config = dict(
    d_model=320,
    moe_layers=[0, 1, 2, 3, 4, 5, 6, 7, 8, 9, 10, 11, 12],
    normalize_top_k=True,
    routed_scale=1.0,
    init_std_router=0.0196,
    norm_eps=1e-06,
    optimizer='adamw',
    beta1=0.9,
    train_tokens=456000000,
    dataset='wikipedia_en',
)
Below are experts of layer 4 (counted from 0) of a mixture-of-experts language model. Rows are named router (the router's row for the expert), up (a neuron's input weights, with its number) and show model dimensions 80-119. Each number is 128 + 24 x the weight over its row's rms, rounded and kept within 0 to 255. Numbers have three digits each.
After each expert's rows: "gets" lists some tokens that make up at least twice as much of what it gets as of all text. This comes from a sample of Wikipedia text that the model never trained on. Tokens count by the router's weight.

# expert 9
router:137118114104133131089147126132099146098127127077086112143124128164090111125141146117112137112100185099116120104114092172
up0:131154145158127158155144103134091066111136153173136096109089103095191138139085128163088137133116142125136167115140144190
up1:152101104123154118144156135120126143109088144123096185160145102158117087086150111165146221113144098125093134151154139138
up2:120114109132100151159116140105157111155185118116133135122147134115099063123105148076118130093105105157095109093129078111
up3:106133127191139147127106141117174094131145130140125112107123087126137097140143113134161124112097105153124116141162139127
up4:110097153112201097155108126123133123121124099141095135124122136104139132128141168131127100126167140154108148187157102143
up5:118105126166127090120158143113136085119132129146124105152188112085144115139086142087124118103128140155177155126121143142
up6:161134146182106140086167124145119130090159152128104137160078144131154115151171122098125121190111130105158118126135136125
up7:127097126127127137160127134106155144084119137092112123111109100118108176117106157131093087135138126135128123120099101136
up8:117142128096120135133111155169146056125149126108127106112131162078134091157065130112105107128133112132173166125112121099
up9:103169132111123128136153130167097113136155099119138111157086089139067109178156147141096122109112137130125184110130136134
up10:121097141118122107155121128067130141130092131096095095121133106115093089126143130123127120123089110121137142126151075132
up11:150153156131163135098139108159122105107089132118114157135145183104118125106124161107118134126124136121125182118127132140
up12:083111176127119130183101159155096115152145134121118122131106102097099131143104137126142151146145117114147149133155084138
up13:133132094134117131135148117113144155147107129154145120096112160135104110153140120143135128133128080141128108100130144095
up14:173150123116121157149181079136096116115162149107108129132134113084115106119112152117158167165168138130137128141102138150
up15:116163190154140146160157079170141149161095115167162165114131108122128130145115112113100132138128153122098134115164135162
up16:179131139130128159127097124138104156135163110121128119075116132131118112117119110103152181180127111159111142165167153096
gets: "1", "2", "===", " with", " by", " -"

# expert 5
router:101158128089119130120177180169086137148110136090156113125086159119114172105135123131117112154159118087100095129134117124
up0:117151172128122132132139155099107152125087111167127137073108138131166156117118122130166101128146121134096116193144124158
up1:122137117123159131132100136069123160122119156105104127148120122170100136108143146112137117101125172112115147115102100103
up2:162158159105120109136151136097137116116129189112142085156132106097124146178117143130088116117134151106137114140144102129
up3:116150076119114075180128147121127111108146127171153140144135123179115150136115143140126104138150059121131130131099116143
up4:164147135128111167152131107150152147126129128138138121139112141089125128110123180136121101184147117121123123133163109118
up5:147118096137096142129151172110113138084126152125103132121145114111163148131126158139124122115150108115119132101122115138
up6:121110117118095138120101133110106090128121141120120103133108128104109141143139125128096148167123170125098131141146148149
up7:126140126159158159140097132148141124141137108165141142092147124115147142111102165101118155117128119122111126081141149116
up8:132136131150137123156122164157144117088108108099109165131106137144126126116143177146144163123164111112130143099131135162
up9:143156119121109100128115111129129146141149091126095138105133147136086120060147113071121121135115143133093159113112132083
up10:136131169138119117116092151152099131165108108132160102141106145151138157120134167137136127084140151136109141137173169100
up11:149120120132152154149151098124131081123111108163107156115110129156121131101167158142120128133100134121150159132118126141
up12:152168093110102129096141115148111140130152158155165122136117147145143134102114143167100130163121105112098098064108106143
up13:133156118161118129074152158118128104108159122141136107086119115132139128084106132166137182148173129119163122116154186109
up14:127126142080117170157147137088111129118107199105123065131136167127144148135134150143095152141178112100131143144108155122
up15:122127145087132057122117170112108106137122096133093086151118085120106128149133165118131131136149130145147193143133127133
up16:118123155143143163154148122133117104097113137123120146110118148172116146134172130090112119106103141103126139095085178094
gets: "'", " \"", "a", "s", " The", "The"

# expert 31
router:138128139104103116144130143117133143182165118124169107087081130167120123140112120132128139139094154144129119163114108117
up0:109102130100130118107156155149151121150094104149136151114122091147128126109155128122124140107115109129108175132143141163
up1:140119128158138137133108163141153134122173116123130144179113135176105119084141093144126100144152127130139110118167140143
up2:149156095127137132126122128122130131143121114113100138107166122151131120155124139147076093130109125120126094125113103109
up3:156132140144117097147167130124144114121135101184159103125118111074094122117120170100116147102165130149130089113127113146
up4:143116115163113135124150083176106114129119107157168173140112129118130135119158178108125136113086138127117121098108126154
up5:108141105121128158072142142083115106124151149158135086154143175130153124108145132082128131144109126146181158140119167151
up6:085109089171082160142112167129117112120164101150119119089123149156131096113125148136160140125143118138144104141116100130
up7:154124111112108114132110167104154133143123169128134107157106140108139088157097139164101116139128181123119064146135134122
up8:119130101125160149119157122128132149071161110141139111145143091149143101138168115098148113076153140108156128122139102179
up9:141135102132110202154155124106108108131131157143154124079134125149118166159144151130121102113126130150102116115114133165
up10:131146170156149113098127160136121130110127158119132095138101091158115148079120138152098132116141125109115134170135134167
up11:146142163096173114151112171130146074116090098138142158122134120118134117133120116138125114086117134078164128144169150139
up12:118143149189156111152138130141132138085164162124131172094156164106129132129140145118079168104107161147116138121127169116
up13:116125121111111135122117122118174116135114138116097136133103124067112142074138125124127142097135113138101142142167126131
up14:158122157156134138131153163123152126109146128111128103121124131160125117166159148103153107092097127128104112117147135137
up15:111123120101115094151147118073082155108066141089127129116132186112099087141134133155136181134131117105167090125104077145
up16:134157120166139160151087165160094139144156107159129118106144131092172108122164134139142107115124130108153089085123143172
gets: "2", "3", "4", "5", "6", "7"

# expert 17
router:102133116091109134116139107160138110101131112131138145118180117142102113132102121114125146109130130111152126134143151115
up0:123112117140120143140112110131157126140181112132119158097111150103135113165129146147152143130146145175116175133132093142
up1:118105111165180147063126121122140117149090170133096122109114135125111123109113101182163112100167137136150150098122090095
up2:145099145130139116157144120105142095132131112117142100148068106102122123133137121141175111125116085150111145115114099149
up3:110141155099114139138115145139119095141138187093154182125103136133072160125164129173108136104125144123150122103140134119
up4:082141148174153133123114159136123134120100126146122131129144100105103153136130170144123128140113118136156125078155115078
up5:156123134129163115108147160124128145133125121106118097132083097149168111143117122090110136135106160085163128131096125189
up6:098159098123131093147102135167122153161142133132139125135137128061106167129108126151170151101132113155127156152161116114
up7:103112123139095136161123164163165156137151094131149145100147124157128140084127117104075096146074129117119111097118099163
up8:140124110149128151112132146094102165144145187163145171137141135111163125143101145125114155117128074136134127130122122150
up9:182110113133102152091181135135146168145113124140107114130100144149143103132137137158141097146137148113114126110125128109
up10:113144103128100131102134146122134111141083146132113126138132146148129145069125124124163122148125122110147157135116127141
up11:115069123106091086132139112132097103159104165117126135126163133149113107130141113130158138149110161090115123137163143115
up12:149184146180097120161172145110110172161115128114145140114116112142084125147126126088097136099132114129111128095098125124
up13:102160121129139142125164142070146147157125208106146126116111141075146093163119121138148128096101140122099150152127128134
up14:152114118142101149170137133124126106110137179145110054115121114162118158140134114099134147107129156129122172088109130127
up15:158114123132144138096125118154053144136086152117152151117132107139089114150159149117124159139148156172107148137089129113
up16:100109153096098106075120158116113130117122177147151153160100108107101117127115129116112143097080135154144120138110071089
gets: "\n", "-", "|", " |", "=", " Binomial"

# expert 0
router:140125090115187119175132136093123137115137151147140133128130094138122108096139129136100108154160071123096139129157133128
up0:121164103095105160144133134127113112134162172107098150135102152132094113114156114115212129112111102147112111123115071130
up1:166114100129137132124111130077133141132069184174153139159104122126125115128093112123143134143153143088165108110112109114
up2:132112104146098130110122132115150103166126137106154115136136119080126130114112132114099187144096122094180117139164146116
up3:086113154124120139123144129176094136169097154124158143091153167162107162077164131147161151102174143100123129124119114164
up4:133100177160130134099159147135120071135141131157099129142135129146173131110151151108091092157157141136161151133153111078
up5:102129105140146123157142107108133088143175097122125156158087155131127084096151153087127153140130138081132136108093110157
up6:073115144093098153133093150097135100135115143147114170114095138156137132092170100139127109138151175129163115132142124113
up7:095102132141133138066120160135123128155120113135118153137167128127123116118096117167121172142136072090104123123168100155
up8:130159105109154135165056138114145105145138139137120123148124138081146117081118142150136120112167164078149122131127154122
up9:168121129095150100117109182126105160157151087110124113138129118150145084124147102104106101156103165126163156110152088169
up10:158132125129104151165141143095116130125138167126156088084105145135157155102140142074144099154080164123129092116149143178
up11:122103154168137142143110121127165086120120118149121100127149155084160102081118127129129143126122122129124112085168112117
up12:163127103152103091147103122129143153105146119155138156119143116125146132110141131098122138172092109108117105134147134111
up13:111123170144169134154150121132162103118083125128153097135133119137136102098146134131137135138161155162145109129146121141
up14:134142117109160128107145142123132050112135093142140123098148100127105107098147125131146121158132084083085129110155129110
up15:114114127107122100157148142157161134118114124152148118171085114113119108115140110108110163129147122132160093126152120155
up16:156159122112098135115107162127179085137138136122117125126100167099115143095155124128101154135159129069140097091083159155
gets: ".", "\n", ").", "\".", ".\"", "ric"

# expert 11
router:122123120120126101077138138135142111141144152152141120154151132102100080084150099103159142138134157082097116122097123127
up0:153136129178100136144161147133096145137091132118124140122139188170127159143157130083096148086119165149133093119143139163
up1:154163113143131106152129137166150147144184138145153149106132134109112113106159154141088159096109134127144156131141098141
up2:105119124153155124132114169189116135104131116125087137161090085106092121130147114159088128122118181119123109112134140086
up3:116154149102123130107097127159144102115135141125104144120154119114125115113126140159080149159163115150076085146142142128
up4:156123113111126157146083163141128119130146081107142118130109122113150112128102162137110151122143139140157135151140176124
up5:172172086146126115104149079142130117126176145134130104120135176141154133114101151123137135162114145132133123146106118085
up6:115140105151129163107147164141138138091149115054089140125116115176131114149148140104087137154124162188129095139110148093
up7:116120129118099095110136171152130086124133121121128112137083142126152144136126162109138133115160113120102172158117137155
up8:153124154113206123118112160121123168137093090143134138158104145153104102128115110127111150139106141160113124095142132149
up9:137146116113118190084173105131137096110092152097115129142128133121134137141158135099116137157116157094120159130122162129
up10:166107096100130165087106132128131141117164092115124132119147127113084154132143117122159127146123159104098143134189105135
up11:154113152136155091120123109140126128130126153097105128085162114112147095105104134163097104118091131125096102096150105151
up12:136118126154138127132142117167130103133165149151116135133101114110094117159126138156114151070099076109143111157124118093
up13:137129147092097124112141121116139120142151101152126136070131149119113107147116156160137118069137077128162148104115157160
up14:142125149133137126115118161123090099146142152117104150129115102095128190155163161129138129104174125113118150133115149134
up15:111102135150127122108159169169164128133124176110099146111064121142137128127170145103102119088117142103113162163132139111
up16:116138126112089105143130157145103123109103166141166103094100131138159130121147125146176115138158086139150087103138119149
gets: " in", " to", " for", " on", " the", " at"

# expert 20
router:141115163135099122130121142162119135127125127125163136128115158091106104135116100109099148113105092131163114114103093173
up0:143063138156143114101136146124162174129122140165172180121110150141152114115174160110109142115085116169132088142143106133
up1:142180142120132134147156127124137108142161161089098115111131136140147132157097128096122099093084114104145136159132122133
up2:131103156128119166132148077135092135138125130092109135150130100141089153118141168188135174050142143125125162154123120132
up3:132116124078136136129105163116130140088136168130140118118156104112135102118131163130135113148174139111106117177129134136
up4:144151104120151149130155140152135088131126140132147163135114152117112120154115150123126112148109182104089139127124155139
up5:134144144155116109128166155079126117122113153132123157097142067180126115119105119115161119062090131136145132121110111135
up6:092156102137126140123125155097095114127123128130145144124144113132151148087152150149144132142115143096128083095144142122
up7:130177137174115116116134146117130094101137137140067100091154134137123115114066117105139140159144121157181149116115127136
up8:126122103138117149120157113127097104152098164122125101131152108138081121173132132077161130142124149084137118113111130149
up9:166121103098149123123145124066121204100106189132168132138111103145162129098143140159139120125136133085121125097145106117
up10:131135129122057087134170096125163117105158108118150169133124090129111154116105154161157119100164142095141125148155108071
up11:106114134119114121122147103110163107150135128109134171151161132123103122182128179105157140082091106130074118075085115110
up12:148128142139121161120155128102120196116127120132044123118119107111135108095112162121138122092120109188190110167114182116
up13:146099115136152104121126131121086131102115115124132167123138111114090117169124106141148103101119138113084178151143120132
up14:147146138111134150132117155126083093137131124136127098132118141117143108083107186123084136139139118157150139101166112084
up15:144131083165119103112131155145156161084140126140135132106154110148093083139098157124155143183151084150171139137120154138
up16:137149157182120112145099154133171154122136154130130086101112152152122126111168100133131126108154158130099118098158143070
gets: " the", ":", " by", " with", " The", " |"

# expert 6
router:146119152088117120180096124100113114144107117164137131143143093090072103092094124092122134139164166116132105166133111133
up0:118124110130148120068092126143148095099141124111118120087110105099125156097097165097152118135146167131093105094141176111
up1:099104109115113123143098115108156087128137115132188148133142131165123102119117129108123190107134119078106138122169167137
up2:147090137124139137073142150116096070142128150132135119116076140093090137178136141150108115115095122112154119129145155129
up3:170159133113131174180145166152135131166137126138100135095179124125144118100103146081148097130140110103129117095124096120
up4:134140118097122143136112122107152089103123106160142113127118143084117094138138157139130110082134129152167147133151149143
up5:137130154167134155124114108089091169167080111180119139123156106097131171113155141140121095156113083122131116139168098140
up6:101167046110164127133111142109130132103134131077083131154145097124096091107160135135113091117139133172148112141143105114
up7:157139096105123141115138126122084140105092143096180124082105139140118129119115107105159124127129137134126131157092147161
up8:162092159138125086094132132124166142132126136142142133131139121090153092153106164157153160125125100124148120130130109145
up9:126094139122127118100097122165169105126153115125124140131145142087156121090133160138095162105119143104133095083183132138
up10:114145129128137134142165082172106139110155106167134151086089116137157116104137158125147113147105120097114084164132153099
up11:136152136088119123171132153174124140138109120185106167141110095151124136116131116110134083136085130128118144130123146141
up12:125133106065162151114136142124125110102106072146129128178142135121100076079158134095096177132132135087133137109155143069
up13:161116164111163067131110130149159096119114089121155125138188126119128141082100131136152126115142128173153122062124159140
up14:124112155142132119077110172108116141118113093121142128088123153095118134092139124134136171127138140101133121106125155092
up15:117090133129153114079137122095158116135165108178090156144135100141123122075174125133089133182124134120156128160135098127
up16:087176121182106131130151154109099125103080095111096098130129103098117176084110154135133116132117102066155128111141129171
gets: "1", "in", " as", "t", "\n", " first"

# expert 12
router:137152133140112138134127148126125109121179132135145146098167124127081092103169074146110122090062100137111097127109126085
up0:131115118140092127143025132133145141107130133125109130127157150156134108153137127097102141134146088117156126123075112131
up1:121148113152137113139132096155138142145115103104125129103129121158138097128134129135108124093144088154132142122161084121
up2:123095149145145117101135120172149134122105115117136125090166162125137131157116162116123093149121140105130102153150134140
up3:108130124133134110103097154155150129150158091148131121173147104164143132115120179122135117117108106158122128137132162151
up4:151079181138134145147137116127122134095122125115150135092122123168158143154155141116131124145139103116139166129146147131
up5:120127116120148136135113097105094166121142093154118139092103082120149133131131148111126162123144157123121119144153171138
up6:119189116126125136176160128122109160125140116131094120124098100114109131131141126117129115104136100136102115109133161129
up7:119130122077170128091079119103125128150124126164113137149084097133133144154136135089157162149137172084114110136119126153
up8:110119166127125142107110145157140134138113138144068156129124169145155154095133135099104129124152153115104138121154156114
up9:112077154118121108128126121144100097164146125130174135142106129088139142137125140130145130114144120165139124129140092170
up10:127115126126104110129127158125094121111161103140100109086123134163143113156148130138112107156151142161148151108129160116
up11:105108129116145092126118106128133146136112128118153120110106103132144106098139158180099146134116124140144154131142103085
up12:156137118152147112133130159129087141141163109134099101103087198150094115090133129092098129145138082145136117130153101117
up13:147102083115159153131131127087118156102105150136109117103100147112134137151128139142154135088141100093102131116163118134
up14:115134099142132191124130102126115115118128093110097151112146142147182142101145143104114131157125095135130131131166145147
up15:149158081122162158137149163168122076108106097110119126112154146128122160161138179131152090117095104110139128103160128138
up16:117135137065136137145088129142127125128175118143109106153138153087100116080114144082088164159137156131124115110153089116
gets: " ", "-", "–", " a", " \"", "/"

# expert 15
router:092141112110130111112137118116121102121108137106138126157112133082137119105111154120154134166109138104154143147135137147
up0:118141130118160119177092116133132106143104165139112136119111104118104118168095124146113115149173123114131128106118141183
up1:181167114104145130096174124108118045135139110114136145112149133128089116179182174131107093137101112120098071099111100137
up2:149136167122134106124175140112120149094111133142107149117102140130180122136126153140085084111114119136123069104171133116
up3:162142125096117081136128127140120146097135064124108166095156098121151146083130148171096108113078122145125145134153116144
up4:136122150169157110074208134112124134127157170146140101140119107133083149154098095149085127104154141124118154128153132117
up5:134139113149106169160135100125120147108132129108107155155111120115168130146145159119073174148163111177089094137118116124
up6:116085128156113085120121203128102052119163158141126116140115154147117133163111209157109094109151101125128122171081127149
up7:109153147123090193166155134133083167127110128146133101078127157104110163119162144134116099106111119114151168107135164157
up8:135139122200093118129136106093128163114108157124133122100123142141159116096094119114076090128151143099154167166138097106
up9:111071090094127115142137099112110082130141127125094146118130112117132080114127175155084118158116087091091111126150099096
up10:176101165148136130100145123155119130115125135149169098151146121163131116123130088086122151103124113100159118131157121148
up11:143147130117134110152151142153116159110143128136139088125093090105167127099107146158069152101134113110124098121177093142
up12:122140171153145104110130148136114117124159135176115124097109148157107138106131153131128134117173083088096094130168094150
up13:174114163156152111104092127185158129104160104147148128134107136134122135116109143144106149125133151140141157121166121110
up14:156134128143148099110152103107158074138105095100148134141092169093109132135174157148170127123122111151123140108121125111
up15:082117141122112178115117111137119153144113151123187127151134168087104136170121136115116116123125163131105110101147121119
up16:112149139082141196152097138105125137142102149116072119135085149128170125093140149150158092131172119116143097116155122123
gets: " and", ",", ";", "1", " or", ")"

# expert 26
router:133129103127124102128124135109143092129091119087070152160131110127144148164131179121106080115140155162187149168121096130
up0:119157132150152134123152160112140139108145151109103119123121122141151152081094129131104126132121076157098133121120152115
up1:117140141097124142135161130152114192128086163149153132141160114176094155127166154126166143132150106121096144129111123124
up2:136140123167143127112076125159153159116138117161118165127149088110142147096111157163119175135134134160125133131181185108
up3:135148125105118135110099145154142106140137140123130190149136118170143141145111129123152105114130133082136133124099156140
up4:107141111112088112117107169110119086104128159180099120097132140143144138123110119171123157108107147090134147173069137123
up5:123107094134154132101155100181123067130159126155122156104056139128146135118141125160145115129126142122149141155154105122
up6:171139128086112126163157154119156118118168111113140050082107124112148063139118146114149124157167145117138120151169113127
up7:143148122174118122149106157129131132122132127116097136113141111136083089119152181179119138157140122126095110169107167149
up8:133107148098158100148123124146146099118133125151118099130144122136089177126094118089129122129178089111117124139112126097
up9:089149115139133124113110141185086152140119149102102166112104172107101130124146141114148154112107131113145152109154145145
up10:113136144138124118131142120132112187125137134158096128105106094146084112136110157134130093103110122140181113081101156181
up11:119115131108091180099114132119102100099124144119091106078110118107109079096089141104123121178145124136119111115147135100
up12:096098105110169109113089144140113130123102136134092107106130120147133133156117108100148125149095118153122139131141160098
up13:128116152125116127129150126096124181124116138133131122088107083136119114145076142141155117112131116119153131127128110140
up14:135133139104157127161100144150150136140095131173173108135159130119120085139171120120138159150120134118150105147152162122
up15:127120120106118156162116084146154128110153184118115107115089085132146117131142146180126159144150115141090146099128137090
up16:090159105144140111124172130137124092118144151116134145094156118123160105116093136120159126178110111175165100119126113134
gets: " of", " was", " that", " is", " and", " were"

# expert 30
router:150125099073099114151158136146096112082108148084156136129122131108120127103133142143149128142110136133164102134121152117
up0:087155092129088140146144153086093135101140148127127095133167102142082094106113132114128163111131113110188138123100166156
up1:105128140135083094129112137097125085164173109156141146170133103158087145123123198162135139113141114144106136184110106165
up2:154108136108121191113155153109114122144124133156126156159125120131089122146120101117123138104093126133124139112100170110
up3:111163131113125116142158158107142086150126150168132121124134115097081111101084147077108112139116153152118124112151127131
up4:126133124129115122133138113087125131110147171146099143150103119166130131137113126156158118093155123158129157138120131105
up5:107134104134107113107113147090109163161131136102083138107153135115105123189088182123130086103128081114170121113133117091
up6:139121161110149147110125153111139138137087123154132146098110151115134105096089123149104125097163086110132117098165114129
up7:155128154169133089153149092137181097137143157118147143116130133118136122144172094152084162152105180119073115111097088132
up8:103105089097137143159117145130134123136173135140117129123132095126085138112168133117106135166139130109103136094184119069
up9:141117087112092145099082133163134097114126132146120147118108103115149135125090137094122143142122145115088141131204149128
up10:099170081162129092145087156124153094090164170155140091155111148101128115106159124083159124089150117160094146089096125136
up11:097118128072137120096116182139086124140087113154124134121142119118091108072107173112117144158120122152112151129126141152
up12:091148127088115121113123178130115111107106141135144174149141125123085142090104140143135137110164119142099105150110148160
up13:159092100145130119165157127160076150118141117129143165147125104137139104142125125112129117136099133114120133146121128108
up14:131121126123115205156114119108134101158102063135102151126139094108078128061137153139131085122140147172134131121105156131
up15:088161126066142150144155144162138063112092158135093176125106109125134136104152124145118138131127116166119154122110129104
up16:147145137100161164105132157136121119127118148120122120150165136117162154123148141092174093091110136096127118126120131126
gets: " a", " an", " B", " D", " P", " S"

# expert 4
router:141131136092133126155111156111120124137119144162108123164136132188142166145121150143119105050139106131147121101140101122
up0:161095132139121080077114161159103119105172121110129138086108151142109110171136132137095138151109121166083189153171140106
up1:147119131108061097103139139159114147118118144140165141132147107096128081077110165120113115116143131116195129139109136113
up2:102173095116134116087123163161104134096163120104135058102111099120104153142086179166156105117151095100139112140149155132
up3:138130090151121140149104132109129125081095170133118128088164102097119121099128123091093142175138159114144139130127154146
up4:146099160174128132124123166090113139120122107132094103085094155140113089100156123110088147117149140112122140116186141088
up5:122122153144149155094168111112100115149099145092080151129118116151123155152117091129143105120179117077120106144117107178
up6:136143118138131083155155155150150128127092120150149145128117114121108130115111153153166157158099149136145126167136072108
up7:135138124208126125125115139111130125126135105085147123093127120117096165133118156107130179174137178128077132168168133145
up8:120130136153102122145120139114168126075158117131171110095120118157155125117123145119088143151089138080109117076146139136
up9:135137115164090098128157157093092126078140143125155124130174127113125111155084109124171131108114132152149155184128105085
up10:110149102162140087115118142122098164091122144100110149137136130117151128128130137098071084130123143167121119092130133128
up11:123103117125098139119180135095112093146111146143135137130117133085118096130127157118137116112143121155134170159110151145
up12:111138127190136098110149151127139123078141118159150101090119146121093093150098132105140144128112144129130097119131145102
up13:130127133124133114094122158096138075096138128126183046104112118104139084136155135138157156124120137122165101119165102097
up14:137133125152134114136119134110156143121125082104198102156126170147147119141090113084172121159160132165156159117157123126
up15:151164158101132136141107089140116112097141091097159101121103125127122118113166115144150116131158114142146137097143128104
up16:121088157118120098095141149155141143100131142124096133126145106131132137108126125121130117139200093090142138164111113114
gets: ",", "–", "o", " –", "i", "),"

# expert 3
router:126113104153115112117153082134135102163193098091139077106107115097148177137161125118121143080067094109142161100148086149
up0:134165149107102098110160168163133119111138107120131120108132077101144107111133138120118122118087155175164130128126108126
up1:161167074190117106118142137144154093150138098143150127082138126099113148133112166145081129161112120121117121144116122112
up2:135094120137125135110116130134122150101144103121101148112109132107085119104154137132097147133107149109140108133149170124
up3:101161154124129138124134113126096147073140141120100120142076132166149090124150087115144052147135171141124107119125110098
up4:130168106116134139103154111144117137104145169124133134168139104108116111084125124128133167081132105130143139108144107158
up5:095157133096124125129136105120121117107120110147122145155105096116149119145109101099100094139135144128103139129102112111
up6:121118129131165146147130159120111086133162183108095104125124122139112148141115131117134103114118065110119138115116141105
up7:145129142180167088128118107134128155147157110125124109149113126112079118120145107118127169115134116133138170113130125127
up8:164113150126135154125180167118117115138108099118125139095107160128134147103127186136127107116121141162092072159131120132
up9:131216134117149121149132140163121159168164134116082116145106111129079108158128152107119159140126138133123146116101129108
up10:135146114130141123127131118111168142139136132109074123154167103100150101110150166138106152159122102107138120131154086171
up11:105197158118111131108124137133111144081182146145113156135096079130138168114166130136134110114126127155141087142152112071
up12:124084136087157159095157131133135116106073140171133141138111142106157104144113134163129090122147084140121109133150113109
up13:116116089128134134124133109124115121130088127094132139145070118128121159100166147109105121117130108100148136071102144154
up14:105110088139137126149077111116084109113116109102151150126118091139154116113100127148148162136123114168136153130119135145
up15:116141098142105098120123137121170149115138148161118142117142122144113128175122157098104128117123110092096118129133144121
up16:107140148157141149122166100129110119086127150142080070114089121140160143120150135155148124108136124133166100151150096101
gets: "s", " was", " is", " also", " had", " not"

# expert 7
router:134137164120107155118113119106186066179112128166111123104124123123179106152159117096148127138111128097124092103167164161
up0:099150158102152123091136136139113157130107177084145117135082155139161111146160139141117098119116122134108142120148118144
up1:138090174115116137110122133136090108139146119123135145130104178164142133128126143140123186112129098126166115139145146155
up2:107150129123139145177105111140138130161121070138073137128135127133110091130140118141137141092112138120157091138096121101
up3:146108174157149118128142164104130134132141154117097129154121123173112121084128150135141134152134096124068123116127125140
up4:162162138141132137114113146104090152140095105189171152129151144123132169127155131118129125127159107130113122116142129112
up5:155111167101129161142155133115103117119152101143117151151100135150131165148131118131114127117118094157101138144113076141
up6:150098158178161157125075134118125132146130108133122152139158108141129132100123143137148168075123098146170145124132129128
up7:145104137158106147101112158143131073122109141131139115149121146116142132175139106101093109152099134127130123147134167099
up8:098150128134156163118114159092083113134132067106104171138091114113090165135115124125143137121114091135151112122146132126
up9:105140137096115153152093156138104126138143166130100141139160155155109116133108103127109112116171109121118151108147112158
up10:126101113095142092090187125096122106130103152124132095122179116139131129129146113143120107145145115154131103071133172142
up11:151171104114148122120139126123119152169078146122115128117146175133086127105185158100148134119154059091121122106115131159
up12:123131116158156097126138140141133143131123129132142125126130137179131172113177179105138154105112107127122129126159168117
up13:106136144162144149097109159083125090144112133109107097138126163140097125127094154108129078155095082129123146136086158149
up14:112119121160128124113093150110139127144104170159137180107129178149120143161107135095141149138160149096106123081122161126
up15:141137158166191112089119145137137205131115096111120127136168145098132132113096133106102140128151140204121131097134159116
up16:085181075116102126145063139162124185142123114120134133099107088185136116132132146129089184108163093129160152070144115100
gets: "ing", "ed", "|", " known", "ated", " used"

# expert 2
router:066141094151090167141158129124154099161121139088115114128107160152167130135130091142094075104085125152114134131075097162
up0:117093061128138110124175089158144160117095142127108173146124137174111092105127149140134158119102142151127170146129126143
up1:109129076112100155138181149139098105134153134133122115148152114179114127153097123168174111118111102123164156154133078170
up2:121133101106098125132054155113114123105164087190092127116130127150145130050101145121106167180138126138124146121136141145
up3:125099139124141113104089155125131112120132118136102147109145152093137141091159121121089118163156158150104097142121119109
up4:133110094123099140105135135174087151168118151161098101114097129090128121128103106113127112116122140105108138152135172094
up5:134090109095116115085109124134098128134151107110083099113138102131137088119123112132097129084112148100151158132130150180
up6:166164127106110102108131164110133119142132156110114087106147149129109069102109153147121095181172131130108123126156118148
up7:166166143100105186117106182120095104129166136187136184141101168104112115126136116127139154129186119128118120118142094121
up8:119110138080115127121136165146125121146146102170127095153135130141119106109147164115130143160107128139092104119199192148
up9:161141104095114115118155100166143161105163157104177086134104100146082134102126118155189132161173111127152120140110100110
up10:153176086105105102148140156155155084134133089112139132159124089108116094096105163095149127131124131175131156142195135095
up11:131115095116129131121132132137156111153170114141139118150107137120132102122129139136150185158115137158136097095176118156
up12:146102136133117106169097128119166160147113118132119151115123097151146097081098108118118151125124122107117145092122125139
up13:166122127137096111112126104124144151130172140096098104125124178103125110092121139124097134124139104129128116118130085133
up14:123117081105124106173134113149156120168144177130111164158115092142181102076104126121100113138120132179081157118130099113
up15:164113111148107136109131139177144151120111123124096113122135149144130127134147110114100102131156144125128088147113089082
up16:127124148151123097150135166126097134137156126133122128110144150108122151111136131099122105125159091109173105146129156108
gets: " (", " |", "\"", "é", "(", " ="